Experts of a small language model.
Size: 13 layers, 32.9M parameters.
Experts: 6 experts in each of 12 layers, 256 squared ReLU neurons an expert, 1 pick a token, a softmax router, a shared expert of 512 neurons.
Training: a variant of SOAP for the experts, 3804 steps.
Below are experts of layer 8 (counted from 0) of a mixture-of-experts language model. Rows are named router (the router's row for the expert), up (a neuron's input weights, with its number) and show model dimensions 0-255. Each number is 200 + 40 x the weight over its row's rms, rounded and kept within 0 to 999.
Before each expert's rows: "gets" lists some tokens that make up at least twice as much of what it gets as of all text. This comes from a sample of Wikipedia text that the model never trained on. Tokens count by the router's weight.

# expert 3
gets: " the", " a", " his", " an", " The", " their"
router,212,173,180,203,212,213,165,199,143,208,204,187,174,173,160,174,249,198,186,195,196,180,223,181,195,211,243,194,185,194,179,235,229,172,288,252,175,148,190,191,177,174,189,203,203,258,254,246,243,227,211,157,206,295,151,226,189,176,119,204,249,233,202,93,187,196,203,294,229,168,204,174,268,190,278,140,200,168,190,162,196,173,181,155,207,179,215,227,184,236,253,198,196,184,269,179,191,181,244,172,237,226,163,199,189,223,194,179,187,194,222,206,187,218,218,165,178,232,134,70,237,166,214,208,181,219,195,212,176,253,223,222,159,208,227,260,300,160,123,222,152,212,162,216,147,222,248,218,198,243,238,187,184,171,194,314,142,235,225,207,171,314,174,250,203,282,178,218,117,206,214,161,276,221,215,129,155,194,254,196,248,254,138,169,163,231,206,158,204,169,275,225,238,178,257,189,217,149,150,206,272,291,241,226,229,226,105,141,184,154,215,246,189,288,143,99,201,250,238,192,224,171,199,196,229,229,250,166,162,200,223,237,183,204,175,246,205,255,205,247,85,151,256,200,236,193,182,172,248,191,237,216,200,189,176,194
up0,176,155,138,240,164,203,188,90,195,145,125,201,185,212,182,183,191,172,184,244,165,200,241,211,166,165,220,195,203,225,185,168,145,289,175,245,163,191,196,214,178,256,296,176,249,171,213,187,218,187,75,232,150,193,293,150,169,215,122,210,196,120,235,119,232,177,202,167,193,205,217,255,166,266,219,218,277,275,161,250,245,208,214,130,193,197,228,260,151,173,266,262,187,207,191,160,211,216,170,141,214,270,163,188,146,186,189,194,262,200,232,265,256,229,220,186,239,152,151,260,142,283,179,147,180,184,207,299,201,211,238,175,198,170,242,191,200,179,233,298,207,152,153,164,168,196,248,249,199,211,203,187,121,201,219,278,178,170,181,205,200,207,177,221,197,243,168,195,256,237,164,178,209,127,216,209,281,181,207,237,177,164,194,145,202,255,208,175,228,181,193,210,247,128,192,152,222,184,179,197,199,233,237,197,161,162,183,200,158,221,205,216,219,246,207,147,197,130,125,153,228,145,199,226,151,190,197,200,218,203,277,200,192,224,230,226,280,222,210,262,155,173,162,219,268,153,155,221,281,244,200,188,182,229,241,252
up1,208,180,182,221,143,141,166,172,160,235,214,238,184,199,218,216,133,216,219,138,182,137,264,257,164,192,298,253,185,231,230,223,151,292,205,157,184,228,189,196,251,200,191,202,181,192,230,180,126,267,141,202,124,218,185,208,164,136,176,185,111,215,243,182,145,213,132,177,181,107,223,177,135,220,210,190,231,171,151,225,224,218,241,154,174,263,141,100,201,233,218,145,149,252,226,226,213,208,198,174,166,227,170,172,165,168,199,179,206,160,229,159,199,176,249,175,211,167,132,218,137,235,151,138,237,206,171,177,270,189,186,237,156,265,173,235,169,205,218,224,231,149,168,250,241,191,246,196,196,210,220,213,137,242,221,201,173,140,211,211,192,245,213,146,176,255,223,155,152,212,220,191,254,178,262,211,167,203,166,265,235,209,245,181,200,167,249,232,245,216,282,240,151,73,270,230,203,142,182,181,187,184,258,199,182,213,137,237,175,136,203,169,234,188,173,193,168,270,284,188,185,133,251,256,282,178,186,161,212,244,274,232,204,257,159,195,195,185,169,246,226,210,183,231,197,209,142,136,184,138,135,243,260,174,188,189
up2,227,87,183,199,198,136,156,275,214,220,170,236,216,240,257,223,289,168,91,148,198,186,245,232,213,193,180,159,243,221,210,248,179,228,227,186,204,201,133,212,217,172,210,218,238,124,149,136,226,213,184,195,192,276,174,170,232,133,265,197,188,135,167,228,178,221,267,244,231,194,245,309,174,166,195,143,247,143,210,228,199,264,236,239,162,231,226,191,246,189,153,212,209,240,198,219,269,175,157,126,261,232,200,115,224,161,219,215,193,156,186,140,186,116,215,167,221,205,158,151,175,200,184,206,106,144,190,182,148,181,213,181,194,230,206,259,206,205,213,219,139,181,227,119,142,239,281,192,206,205,186,193,196,121,225,235,200,111,121,185,222,250,181,221,260,202,217,199,230,224,195,197,228,162,206,250,222,213,237,259,223,206,138,213,192,162,209,268,168,208,224,237,158,165,235,198,285,207,208,173,179,229,270,227,292,230,168,235,114,250,245,198,208,220,203,161,213,200,177,165,199,112,205,216,258,227,200,198,157,114,197,177,225,203,224,227,185,233,191,210,152,254,247,156,216,147,158,215,202,186,155,225,116,179,215,171
up3,222,228,175,182,191,212,210,212,193,230,217,214,140,244,150,160,220,203,185,178,196,179,241,196,154,218,162,149,138,229,217,243,262,148,247,224,212,222,228,215,247,210,136,174,238,178,250,154,227,85,228,164,241,205,131,143,146,207,257,152,193,189,179,151,239,149,157,183,176,242,189,154,192,134,182,216,188,158,111,166,158,223,153,141,241,217,231,177,188,218,220,148,259,170,290,208,155,199,210,177,166,254,211,216,146,169,211,216,143,189,210,264,159,196,206,111,184,244,175,100,186,142,162,213,182,223,199,153,151,221,237,302,202,188,243,189,233,150,268,236,213,223,181,176,186,176,180,129,156,210,204,224,224,197,187,222,146,192,218,193,184,162,135,228,162,334,276,98,187,192,229,104,235,161,192,196,168,229,221,218,161,249,213,201,189,201,174,256,213,121,244,169,185,176,197,205,130,224,150,208,163,100,206,232,194,217,120,173,231,203,247,115,184,236,195,158,250,188,175,207,151,215,238,205,241,162,252,228,167,245,239,206,161,203,162,185,251,215,213,195,214,187,157,290,195,221,173,151,228,231,151,137,228,132,162,209
up4,145,167,171,250,249,214,182,130,203,269,130,241,210,240,242,180,187,166,137,192,244,264,262,185,222,156,167,254,171,139,245,273,160,139,136,252,189,147,154,150,244,203,269,195,203,198,172,209,238,218,209,178,204,220,243,243,242,151,163,172,158,209,202,141,225,193,135,232,243,190,206,202,143,142,224,209,133,158,189,239,225,253,202,195,256,187,180,202,178,200,173,229,240,196,212,239,183,140,238,191,195,217,182,223,189,198,230,234,102,179,146,214,207,290,245,196,166,150,251,159,261,187,217,212,174,238,229,222,224,233,222,177,177,207,155,171,202,164,227,160,234,191,176,225,243,233,117,270,161,223,249,260,171,232,200,269,82,209,187,242,216,226,215,151,226,284,207,237,253,204,218,135,252,252,195,251,240,226,143,203,205,149,154,150,239,167,228,232,171,261,187,213,212,187,228,216,283,176,158,186,217,238,102,190,281,254,156,166,234,173,182,259,219,145,233,211,239,276,205,196,173,187,237,112,223,165,187,178,216,242,206,186,170,237,212,170,295,216,238,213,180,244,257,117,257,233,123,181,216,244,201,205,174,183,224,175
up5,177,143,149,234,130,182,170,124,199,256,252,222,246,196,194,189,171,158,221,205,173,221,236,224,212,296,224,134,239,184,174,256,264,181,159,192,212,249,177,207,229,196,183,169,143,176,204,164,203,198,172,231,238,281,209,247,229,279,290,205,189,204,213,183,223,179,204,174,251,184,212,203,179,217,250,230,196,318,267,196,168,254,201,129,105,211,216,237,123,203,216,199,250,228,185,225,251,248,209,157,220,265,221,219,171,217,189,137,243,212,223,233,192,204,174,239,186,201,231,155,148,183,174,223,133,145,152,214,204,201,194,162,179,110,170,168,205,245,231,224,111,202,238,212,242,217,173,241,215,189,168,252,198,174,174,184,173,175,213,154,98,142,165,245,159,183,210,160,123,231,127,220,138,178,204,186,194,136,160,246,189,182,139,213,196,237,216,174,123,300,281,176,158,226,212,214,185,140,171,243,245,274,260,194,216,241,167,320,214,195,233,214,164,197,217,172,209,256,215,158,204,248,266,279,180,182,230,180,224,197,207,199,219,169,223,201,240,189,239,248,178,217,156,158,150,173,230,258,160,231,228,165,242,270,193,274
up6,201,215,233,198,217,186,206,231,226,307,223,168,166,235,195,252,228,186,215,160,175,96,201,259,154,226,210,148,164,236,196,251,236,219,187,214,268,219,183,142,212,221,159,222,183,230,160,161,190,166,174,252,251,181,217,258,253,158,132,184,190,236,213,217,189,222,225,224,145,217,253,179,158,205,203,205,281,232,140,217,281,278,170,267,264,188,159,133,172,193,243,156,237,147,204,220,234,246,197,164,201,174,166,179,226,217,77,193,280,149,110,205,202,217,195,273,264,197,194,177,219,145,112,267,180,224,242,182,198,246,213,212,184,200,176,196,191,249,133,196,228,167,129,191,177,227,167,248,191,262,181,252,212,167,173,215,218,218,281,223,213,156,148,194,179,315,155,331,159,170,185,200,221,214,191,218,262,203,208,186,179,182,175,156,186,242,158,180,190,223,162,238,211,284,227,148,193,166,186,226,241,246,219,123,203,217,123,195,225,180,222,146,226,192,178,256,204,192,188,238,239,181,184,137,233,277,247,214,205,207,223,204,234,183,154,250,175,188,269,209,200,156,196,243,298,231,171,179,134,213,238,251,183,211,152,236
up7,232,165,148,256,249,208,260,227,159,210,141,261,213,197,228,231,253,203,199,150,176,167,104,178,248,179,223,248,191,121,244,273,230,177,257,153,215,281,186,266,212,180,185,134,147,184,215,205,172,165,227,203,221,180,127,155,265,211,126,156,203,156,244,177,192,224,201,251,221,136,131,153,221,176,183,217,192,230,210,244,188,232,285,192,173,137,221,231,204,214,248,192,190,129,211,207,250,190,123,223,175,229,322,221,244,227,185,256,157,182,182,273,209,209,228,216,186,199,180,142,230,140,121,206,166,274,188,174,221,149,192,242,177,163,248,188,188,215,208,165,169,245,145,170,242,215,244,256,208,226,205,195,159,162,168,201,181,251,164,209,174,237,192,239,237,242,229,217,127,195,198,256,197,233,137,283,212,189,287,216,180,164,181,207,64,187,244,139,190,208,219,220,244,144,197,272,219,188,145,158,175,261,258,171,243,230,238,243,168,186,258,224,214,132,176,156,225,272,178,153,209,249,191,235,244,198,282,242,198,199,245,151,228,218,126,170,233,222,203,206,207,181,167,175,137,209,252,203,237,190,204,206,182,193,198,158

# expert 5
gets: " to", "-", " ", " and", " is", " be"
router,201,200,184,150,149,206,193,164,164,204,143,232,249,186,159,250,164,184,147,214,267,183,212,211,187,212,250,198,186,196,225,170,163,205,157,169,192,184,226,222,182,236,235,159,222,160,251,168,222,220,234,228,236,215,175,265,215,183,272,227,140,204,168,259,284,223,213,135,180,197,146,239,225,223,169,203,197,193,195,222,210,197,168,193,213,204,192,184,205,124,214,308,247,247,173,237,257,237,149,177,205,193,235,239,166,180,186,214,197,219,238,203,175,273,71,244,241,219,229,192,216,269,201,192,225,281,197,121,250,230,232,150,286,226,213,239,191,219,211,215,200,197,205,137,245,118,195,147,253,147,269,187,243,250,312,125,183,160,170,232,219,178,187,85,202,169,205,205,226,259,122,156,173,154,147,239,247,168,210,138,151,154,203,196,222,197,157,231,70,209,179,176,257,208,152,182,232,222,228,164,199,152,149,143,226,172,220,219,225,151,173,175,290,166,122,238,190,210,241,172,219,147,143,258,186,193,185,213,175,169,197,249,155,263,186,250,234,173,191,157,235,184,246,237,133,222,203,188,129,168,237,179,144,188,161,211
up0,192,141,196,162,182,233,165,201,164,241,235,170,191,226,155,209,188,164,279,109,183,221,174,220,153,247,170,183,267,147,224,245,153,265,255,119,211,213,162,201,128,245,242,201,170,116,245,145,164,151,285,201,248,220,206,253,231,191,217,139,201,133,177,141,243,196,238,181,216,252,192,124,161,191,203,178,190,179,232,271,228,212,174,199,188,290,176,199,200,248,131,233,205,204,192,178,188,131,190,151,160,214,177,157,241,263,174,211,225,165,216,216,184,249,151,161,174,230,197,182,141,295,199,182,207,190,293,129,179,241,193,186,207,202,138,181,224,275,146,163,158,224,130,200,155,138,158,145,306,170,189,203,185,187,212,126,174,166,224,191,189,240,190,223,214,174,185,302,135,204,188,207,129,253,151,214,182,172,229,169,148,222,176,238,173,205,188,184,158,240,151,191,273,168,268,222,164,227,171,195,215,160,236,164,195,133,176,195,169,200,154,174,248,236,141,200,173,127,252,160,204,164,184,244,254,185,221,194,124,170,138,221,196,258,221,205,249,156,205,222,222,163,220,200,233,118,228,290,169,212,221,195,197,234,167,181
up1,202,220,234,212,197,147,201,223,187,146,241,246,236,219,224,232,301,225,238,185,177,152,213,194,210,180,249,198,184,180,155,226,252,239,176,146,213,173,162,240,209,216,220,227,154,147,259,180,221,120,252,255,244,191,228,214,164,155,210,164,164,227,259,147,190,202,274,201,202,245,182,204,213,193,154,206,190,225,145,223,166,256,187,229,170,208,185,170,255,198,218,217,210,197,149,222,253,197,164,244,190,271,224,242,192,159,273,233,169,175,223,206,193,238,85,328,250,164,181,233,216,228,145,209,123,220,151,119,206,222,215,203,195,262,142,198,201,280,254,182,177,201,159,214,78,151,195,211,185,177,180,210,265,196,253,186,191,233,232,204,163,239,238,182,231,192,192,244,271,234,240,112,201,186,194,223,207,212,187,155,195,229,189,220,202,212,199,168,142,233,168,166,145,233,207,175,183,198,167,159,157,281,190,277,146,212,285,305,210,195,231,236,190,240,194,229,254,239,181,212,223,144,186,157,155,170,130,182,137,226,188,186,197,105,184,217,230,145,157,111,184,222,146,234,120,223,246,226,195,172,235,233,229,257,204,86
up2,209,196,194,210,196,185,168,186,221,168,190,205,180,220,164,271,168,207,67,236,266,197,240,253,217,225,161,107,171,204,239,229,65,254,183,203,180,204,164,258,232,173,227,168,171,215,151,205,245,266,201,174,231,181,255,233,207,243,220,160,184,179,165,228,223,144,220,200,142,218,147,149,307,243,257,184,195,183,205,191,249,199,250,235,212,212,140,225,214,254,260,196,264,192,198,215,223,138,193,248,227,211,305,241,148,116,197,91,222,129,121,180,238,205,200,170,258,177,242,131,176,207,223,227,226,193,231,190,168,203,207,133,197,197,234,220,206,250,208,181,271,225,203,284,237,180,229,218,261,194,279,155,234,166,177,261,184,199,194,217,264,182,147,218,179,204,267,165,102,223,150,172,165,195,174,201,239,260,154,207,227,229,234,246,238,187,136,188,244,232,251,158,188,202,205,177,216,106,181,244,176,201,245,187,228,223,234,265,204,169,178,167,202,203,146,240,223,204,118,275,176,206,226,185,236,182,159,164,162,252,172,183,155,223,148,182,198,195,226,219,268,176,157,218,130,188,204,230,170,259,229,195,182,174,242,172
up3,238,149,262,256,130,215,219,153,157,212,78,198,261,192,261,227,133,203,210,228,224,210,202,235,233,172,168,221,190,219,244,220,202,168,190,204,257,241,247,217,123,226,155,115,181,188,141,228,127,193,106,205,172,213,152,149,198,182,214,226,233,209,153,181,234,325,244,105,99,200,192,239,245,208,127,174,235,204,228,277,250,257,204,241,196,221,184,173,170,194,176,186,213,230,139,193,219,198,201,240,173,285,139,185,187,250,160,178,244,210,159,213,205,255,157,170,230,144,224,204,168,265,155,158,189,208,221,184,200,237,205,187,231,239,146,213,213,235,206,193,154,317,259,153,289,211,199,135,169,313,167,220,208,201,251,223,237,213,199,210,189,138,222,178,222,231,267,273,223,179,204,213,236,232,198,257,232,147,217,187,182,216,183,194,202,256,258,140,119,197,176,107,196,120,209,236,230,211,203,170,191,235,200,170,197,196,175,147,155,180,197,126,246,190,168,180,215,186,174,192,145,207,150,194,246,249,198,168,211,164,161,178,201,248,260,184,246,226,149,181,231,228,236,179,181,162,242,226,188,183,213,190,220,169,143,206
up4,186,218,196,221,152,171,175,181,155,172,201,259,182,159,245,277,162,234,192,192,233,233,212,253,181,198,194,244,257,242,167,282,156,231,202,149,203,116,176,206,181,218,201,71,221,221,233,201,269,133,146,202,229,190,257,269,190,187,202,183,180,197,146,244,216,254,162,215,178,186,187,147,197,241,169,217,226,248,254,216,182,216,143,243,216,223,173,256,187,169,178,217,152,231,117,192,245,225,132,145,186,209,214,219,209,198,197,230,110,151,164,220,155,181,103,242,184,193,139,167,214,281,208,197,225,203,224,145,210,213,150,200,132,208,154,214,237,147,250,209,221,187,218,256,207,190,225,188,270,188,317,150,225,167,148,147,227,96,251,209,261,286,213,221,222,151,153,248,267,178,157,134,212,224,193,72,192,276,191,198,223,197,219,171,184,246,160,201,124,244,134,227,261,183,90,204,172,201,148,210,260,259,213,197,198,261,179,175,187,244,152,161,156,208,192,168,230,151,176,187,170,217,233,233,195,194,179,184,248,192,235,203,179,213,204,174,254,237,204,167,197,244,218,217,152,200,209,203,141,236,163,147,184,237,176,218
up5,268,197,128,187,186,172,227,186,196,161,199,174,254,240,240,196,197,184,180,223,249,198,189,196,179,276,248,231,169,237,161,162,199,179,310,237,233,209,142,241,165,246,254,187,172,141,250,207,163,185,166,186,237,297,176,227,164,148,289,107,165,162,248,254,131,212,191,162,190,165,294,256,293,211,130,262,203,149,207,205,209,206,229,209,232,280,198,234,245,242,205,181,252,190,149,157,231,256,199,178,213,222,233,141,215,190,198,146,190,254,202,147,189,273,187,135,218,198,143,185,200,265,219,176,256,193,157,167,110,253,217,229,227,189,227,210,215,183,132,236,159,176,175,174,206,184,214,246,211,252,219,167,164,232,221,158,154,114,167,160,286,216,167,211,153,193,222,239,179,225,222,113,212,216,232,201,225,93,252,197,230,185,205,167,216,179,280,234,214,216,207,205,188,203,195,179,214,137,234,204,212,203,186,280,195,203,186,155,204,271,184,199,192,248,192,228,242,191,228,222,216,199,134,169,127,138,208,150,241,151,172,273,158,272,245,238,156,272,164,227,213,209,271,200,158,180,192,230,198,262,205,226,244,145,224,204
up6,160,209,217,259,239,163,193,232,221,219,194,180,215,144,101,145,233,204,142,151,191,267,220,82,189,246,256,164,214,239,185,287,111,222,178,254,216,254,201,152,225,224,182,170,217,259,133,182,288,194,185,275,92,216,206,214,259,194,232,153,120,168,200,231,202,183,235,152,187,255,133,225,222,174,237,217,294,235,170,153,209,286,199,150,219,251,202,120,212,169,244,231,167,262,135,198,197,101,141,221,164,217,230,203,164,185,243,220,199,218,177,178,243,276,201,156,255,209,131,194,212,142,250,201,242,159,125,210,195,233,189,202,211,226,181,199,160,229,184,163,199,199,187,213,220,174,219,185,200,228,267,229,208,202,224,227,217,192,267,183,247,170,197,183,219,185,138,213,227,200,159,229,176,209,201,151,212,171,281,193,175,200,182,194,246,256,240,161,178,192,180,145,247,143,245,189,224,239,202,193,193,215,167,288,198,222,204,204,209,217,248,149,181,211,176,263,131,252,181,245,214,173,207,165,231,172,248,272,222,182,256,192,149,217,154,259,154,105,185,215,181,85,207,219,241,145,162,205,237,213,212,244,173,196,229,192
up7,150,175,270,229,162,204,149,234,171,168,195,312,218,193,125,167,208,184,156,216,209,281,249,258,172,215,166,215,157,170,263,183,205,147,208,253,196,179,259,167,240,281,139,212,217,162,177,189,161,150,76,154,115,217,229,208,187,221,198,137,189,212,141,212,185,208,198,81,207,179,204,202,257,189,168,227,210,160,96,260,202,156,172,272,244,212,265,194,216,206,131,212,164,183,186,270,241,256,164,192,124,214,283,173,188,214,200,187,220,155,159,140,198,193,184,184,182,262,153,262,157,177,149,181,241,172,233,207,159,149,280,225,211,232,188,207,183,209,166,111,161,215,258,140,141,302,256,172,232,186,248,227,174,169,197,166,173,168,167,212,250,185,179,204,207,170,168,174,159,217,235,236,168,186,215,105,141,198,216,222,163,205,231,193,151,207,194,207,118,211,256,170,178,271,175,186,228,208,215,188,189,236,214,204,211,246,211,203,227,188,177,173,243,210,153,171,202,246,207,243,209,241,184,242,220,170,136,174,221,273,175,162,185,168,220,145,183,195,173,217,241,218,192,210,247,215,207,166,167,175,277,188,114,177,186,111

# expert 2
gets: " |", "|", ";", " 0", " 1", " 2"
router,189,193,238,282,243,189,220,171,229,228,191,268,209,252,248,201,168,171,191,204,142,264,164,210,236,279,165,254,276,286,160,207,234,233,167,193,172,209,199,175,242,212,224,185,207,180,157,172,247,203,225,226,226,173,236,216,159,236,218,153,205,258,149,246,238,188,176,227,283,237,213,270,186,231,255,175,236,230,180,205,244,199,245,296,209,259,194,170,218,175,222,109,199,217,214,248,127,148,164,263,219,204,190,133,179,241,225,243,214,218,197,208,259,185,203,161,82,201,248,200,161,241,157,176,248,161,248,225,186,154,111,195,220,134,121,177,113,237,272,172,206,275,120,261,166,240,217,228,99,190,221,180,230,249,216,180,193,187,213,194,163,200,160,220,175,188,235,188,219,279,150,199,148,181,162,124,201,224,134,271,168,191,280,245,121,139,191,215,225,261,174,225,220,139,223,234,221,243,162,195,181,243,169,233,159,178,133,143,213,170,236,181,205,235,239,216,191,123,162,266,192,180,196,182,188,187,254,166,191,170,246,133,248,175,204,186,220,178,190,251,198,217,159,237,265,203,186,214,219,217,146,240,232,181,201,220
up0,213,215,191,195,162,237,266,226,154,195,147,222,191,270,189,167,212,194,199,195,219,224,175,247,151,158,195,215,160,193,126,149,258,254,204,185,178,225,203,193,170,139,182,252,216,135,172,161,206,185,158,220,211,207,232,227,164,249,235,172,222,195,259,200,205,155,183,194,204,243,272,111,170,202,212,178,186,219,145,228,202,281,172,278,87,215,144,199,229,240,175,184,210,198,148,189,167,194,167,180,212,226,115,190,143,233,196,268,233,156,267,195,215,170,235,242,189,121,173,206,165,249,241,194,184,286,227,222,172,256,207,260,194,149,194,213,204,200,239,179,211,178,154,170,188,169,195,235,206,247,184,175,112,202,219,155,242,256,289,128,132,213,197,237,193,192,251,227,150,208,214,228,216,224,231,163,298,215,176,156,192,150,205,150,166,196,169,207,176,61,201,124,284,230,270,207,165,202,188,226,207,212,144,222,196,161,146,243,296,130,309,196,155,307,156,144,203,190,197,184,157,163,172,173,219,201,206,174,311,190,210,225,183,182,242,226,195,243,273,255,215,204,176,209,237,224,257,192,231,196,176,208,216,158,189,197
up1,252,163,225,220,178,167,200,144,251,219,179,214,217,179,178,251,247,202,201,171,192,206,200,206,213,144,150,257,186,178,247,183,170,205,131,163,189,191,191,233,95,199,256,221,153,207,215,169,221,276,212,89,250,220,201,180,239,188,261,199,270,238,167,202,179,235,175,197,171,182,164,151,183,122,216,222,84,174,247,199,276,215,181,145,237,284,236,215,173,194,281,183,188,255,186,228,159,177,172,244,267,178,119,148,143,221,188,217,255,188,216,135,271,257,236,143,206,168,212,224,174,201,197,248,276,242,280,242,254,218,175,199,283,220,233,215,178,233,187,180,185,192,175,166,194,192,231,219,125,177,201,216,230,121,161,249,274,190,178,199,183,187,182,167,179,195,184,182,247,182,190,190,177,265,145,229,228,159,167,200,187,215,165,168,196,173,210,144,224,197,196,182,159,218,241,205,190,162,196,175,219,197,210,186,247,148,190,188,242,311,133,197,166,170,219,234,215,179,154,313,269,219,218,208,249,241,250,239,204,158,116,138,193,168,195,149,177,283,175,168,214,198,190,302,218,225,221,121,258,246,169,184,153,139,250,171
up2,196,187,244,240,195,204,144,156,249,174,166,213,205,222,201,142,133,197,92,249,219,216,264,187,182,198,266,277,222,204,191,178,175,169,161,201,231,158,138,185,290,246,211,176,198,191,190,168,133,272,122,160,162,192,169,197,231,185,235,216,137,184,167,215,218,183,192,186,179,253,146,158,256,239,245,245,240,214,225,223,172,251,155,119,221,223,258,207,206,221,279,228,131,189,181,198,138,187,268,172,163,202,131,157,224,278,196,151,199,218,165,252,247,159,197,182,103,185,177,185,222,165,197,199,187,100,172,159,136,266,172,216,216,198,197,169,133,233,189,166,187,209,192,231,178,289,270,274,164,248,171,253,243,144,248,203,226,208,243,206,162,243,145,181,128,224,207,159,226,211,201,171,239,184,163,168,239,218,233,161,208,196,218,249,128,220,241,184,245,159,154,226,270,152,222,303,232,175,258,187,149,226,241,106,217,216,253,212,176,149,192,122,229,167,180,237,265,255,107,226,245,247,171,222,193,197,208,208,166,258,230,157,217,209,263,185,179,213,220,214,202,159,220,207,230,233,184,208,218,168,156,185,238,222,144,206
up3,143,175,203,233,253,232,238,212,199,224,223,263,171,257,169,192,214,217,170,115,226,184,295,155,193,243,154,231,258,199,175,145,209,242,192,205,112,221,189,136,179,168,109,261,178,174,247,156,158,216,281,174,187,208,191,225,194,247,217,152,258,143,201,140,159,140,138,194,184,192,280,144,231,230,207,187,250,190,196,264,242,304,268,240,164,235,215,285,188,201,216,208,174,224,221,209,207,208,225,188,210,199,225,156,228,214,197,225,162,243,244,191,203,193,267,208,246,228,166,197,134,187,197,229,161,212,197,272,249,168,222,168,180,233,171,171,225,254,233,243,201,243,206,219,117,207,219,209,246,130,178,188,112,164,156,287,165,205,209,228,259,235,194,152,171,230,204,195,193,188,270,160,201,226,175,276,218,203,283,193,204,165,186,203,143,129,201,187,189,226,228,204,201,229,187,204,205,234,219,198,144,217,161,245,226,168,168,216,178,177,215,113,204,112,239,237,196,142,190,211,239,212,126,141,213,165,223,199,155,176,220,133,216,102,174,141,251,205,205,187,197,199,267,165,191,178,256,195,133,240,82,269,207,275,245,209
up4,222,149,176,287,188,309,137,171,223,219,190,264,200,188,210,113,253,170,274,184,215,221,158,156,245,189,163,194,238,231,237,254,157,236,179,258,226,197,235,190,183,119,169,216,180,227,140,197,182,186,132,214,176,197,193,220,200,182,189,193,175,236,190,266,166,268,190,209,206,233,100,238,275,205,207,191,240,173,174,220,183,205,157,196,165,238,225,195,285,159,254,190,190,204,159,295,148,153,277,145,215,124,220,220,236,204,186,168,152,220,238,230,192,142,289,128,300,257,185,159,237,240,176,169,224,171,255,262,131,146,130,235,214,195,171,248,240,214,212,158,187,214,203,263,212,193,254,134,207,199,236,231,208,254,176,235,207,201,169,176,230,206,155,197,185,203,270,208,250,236,232,197,162,207,213,207,236,252,183,288,207,198,182,216,198,213,167,197,143,218,279,208,216,218,217,185,235,247,169,168,144,153,132,208,230,192,221,261,281,219,245,174,149,167,233,226,275,178,112,231,208,166,206,226,157,234,207,186,246,166,178,184,255,159,194,160,237,158,184,208,126,242,185,179,190,203,178,114,297,185,208,263,194,226,196,188
up5,268,207,240,184,220,243,183,187,210,231,154,196,141,202,204,104,187,253,245,300,194,226,182,212,238,258,211,169,231,238,210,260,172,208,274,164,198,148,148,204,196,162,169,171,202,230,215,194,192,243,241,256,251,202,142,124,214,179,124,221,206,200,179,122,198,229,199,228,272,219,197,175,181,259,170,176,246,162,197,242,237,181,234,262,258,262,232,207,175,218,86,220,268,169,110,187,178,197,163,212,233,206,169,178,146,136,154,170,180,213,231,199,167,234,215,144,163,192,202,158,229,238,184,184,236,202,234,154,127,136,159,181,201,213,164,238,233,191,164,265,226,219,155,264,180,242,207,154,196,208,234,190,194,230,193,137,99,173,194,142,242,177,219,202,140,210,224,165,265,272,196,126,143,225,113,243,165,254,200,205,180,256,182,190,171,249,175,255,218,209,226,166,179,113,226,164,204,192,131,241,124,258,235,190,162,205,173,150,294,247,158,178,183,230,158,202,204,270,232,230,233,90,207,164,223,181,211,252,191,234,161,169,211,240,167,148,214,206,202,235,158,232,204,179,166,275,251,241,190,216,147,194,227,180,182,257
up6,149,219,148,234,205,226,154,180,219,195,209,195,173,164,187,142,155,198,168,208,175,175,258,204,204,191,253,203,204,267,156,223,177,244,194,207,230,233,159,181,250,187,125,221,200,257,278,250,208,74,173,185,196,220,173,231,237,244,210,161,206,232,222,166,99,165,166,211,256,231,279,223,222,196,157,239,183,213,194,218,168,199,219,273,180,142,208,155,206,189,173,113,219,208,270,247,171,129,193,266,172,217,266,224,196,215,198,213,212,133,173,240,168,197,197,211,247,162,249,196,146,178,244,174,237,249,174,246,145,233,184,153,236,168,183,229,177,174,251,312,254,124,122,215,240,210,239,188,167,110,247,176,255,211,250,160,125,210,218,240,179,284,207,218,151,189,239,155,215,151,256,215,187,208,112,143,230,191,223,202,166,239,163,184,185,213,217,215,163,217,208,252,203,227,170,188,234,229,201,260,147,216,180,159,201,211,129,174,171,188,249,196,150,280,200,211,187,311,223,236,146,200,166,163,158,206,223,162,223,189,164,183,138,224,207,200,247,253,134,153,206,280,196,207,189,245,80,130,238,231,217,232,220,199,255,203
up7,204,228,226,268,164,212,223,209,255,186,178,231,158,197,150,168,205,192,254,203,259,181,254,213,215,185,176,225,180,178,233,267,248,189,185,216,222,121,191,206,255,164,172,201,188,221,198,249,226,171,185,178,184,215,244,227,165,188,186,132,215,252,160,224,178,120,177,183,167,200,176,220,186,194,247,198,209,236,165,226,207,232,123,244,268,190,239,233,224,178,130,220,219,309,235,239,89,193,177,224,256,228,176,188,210,168,220,265,163,160,147,176,263,170,239,281,174,182,198,171,171,162,176,201,279,195,254,241,219,243,205,246,214,122,236,230,209,226,126,131,211,106,136,165,128,154,209,216,187,169,185,146,191,215,162,182,199,211,237,145,255,256,247,210,215,241,243,177,218,133,180,255,151,207,280,232,237,205,225,127,280,104,220,223,204,163,161,208,234,178,232,233,137,229,214,303,250,214,152,276,228,249,252,238,264,105,185,184,267,170,169,187,171,138,142,118,163,234,205,235,138,152,181,228,217,193,176,142,228,222,162,165,227,192,172,204,177,252,222,158,230,221,208,186,280,141,191,212,221,207,199,171,192,225,188,215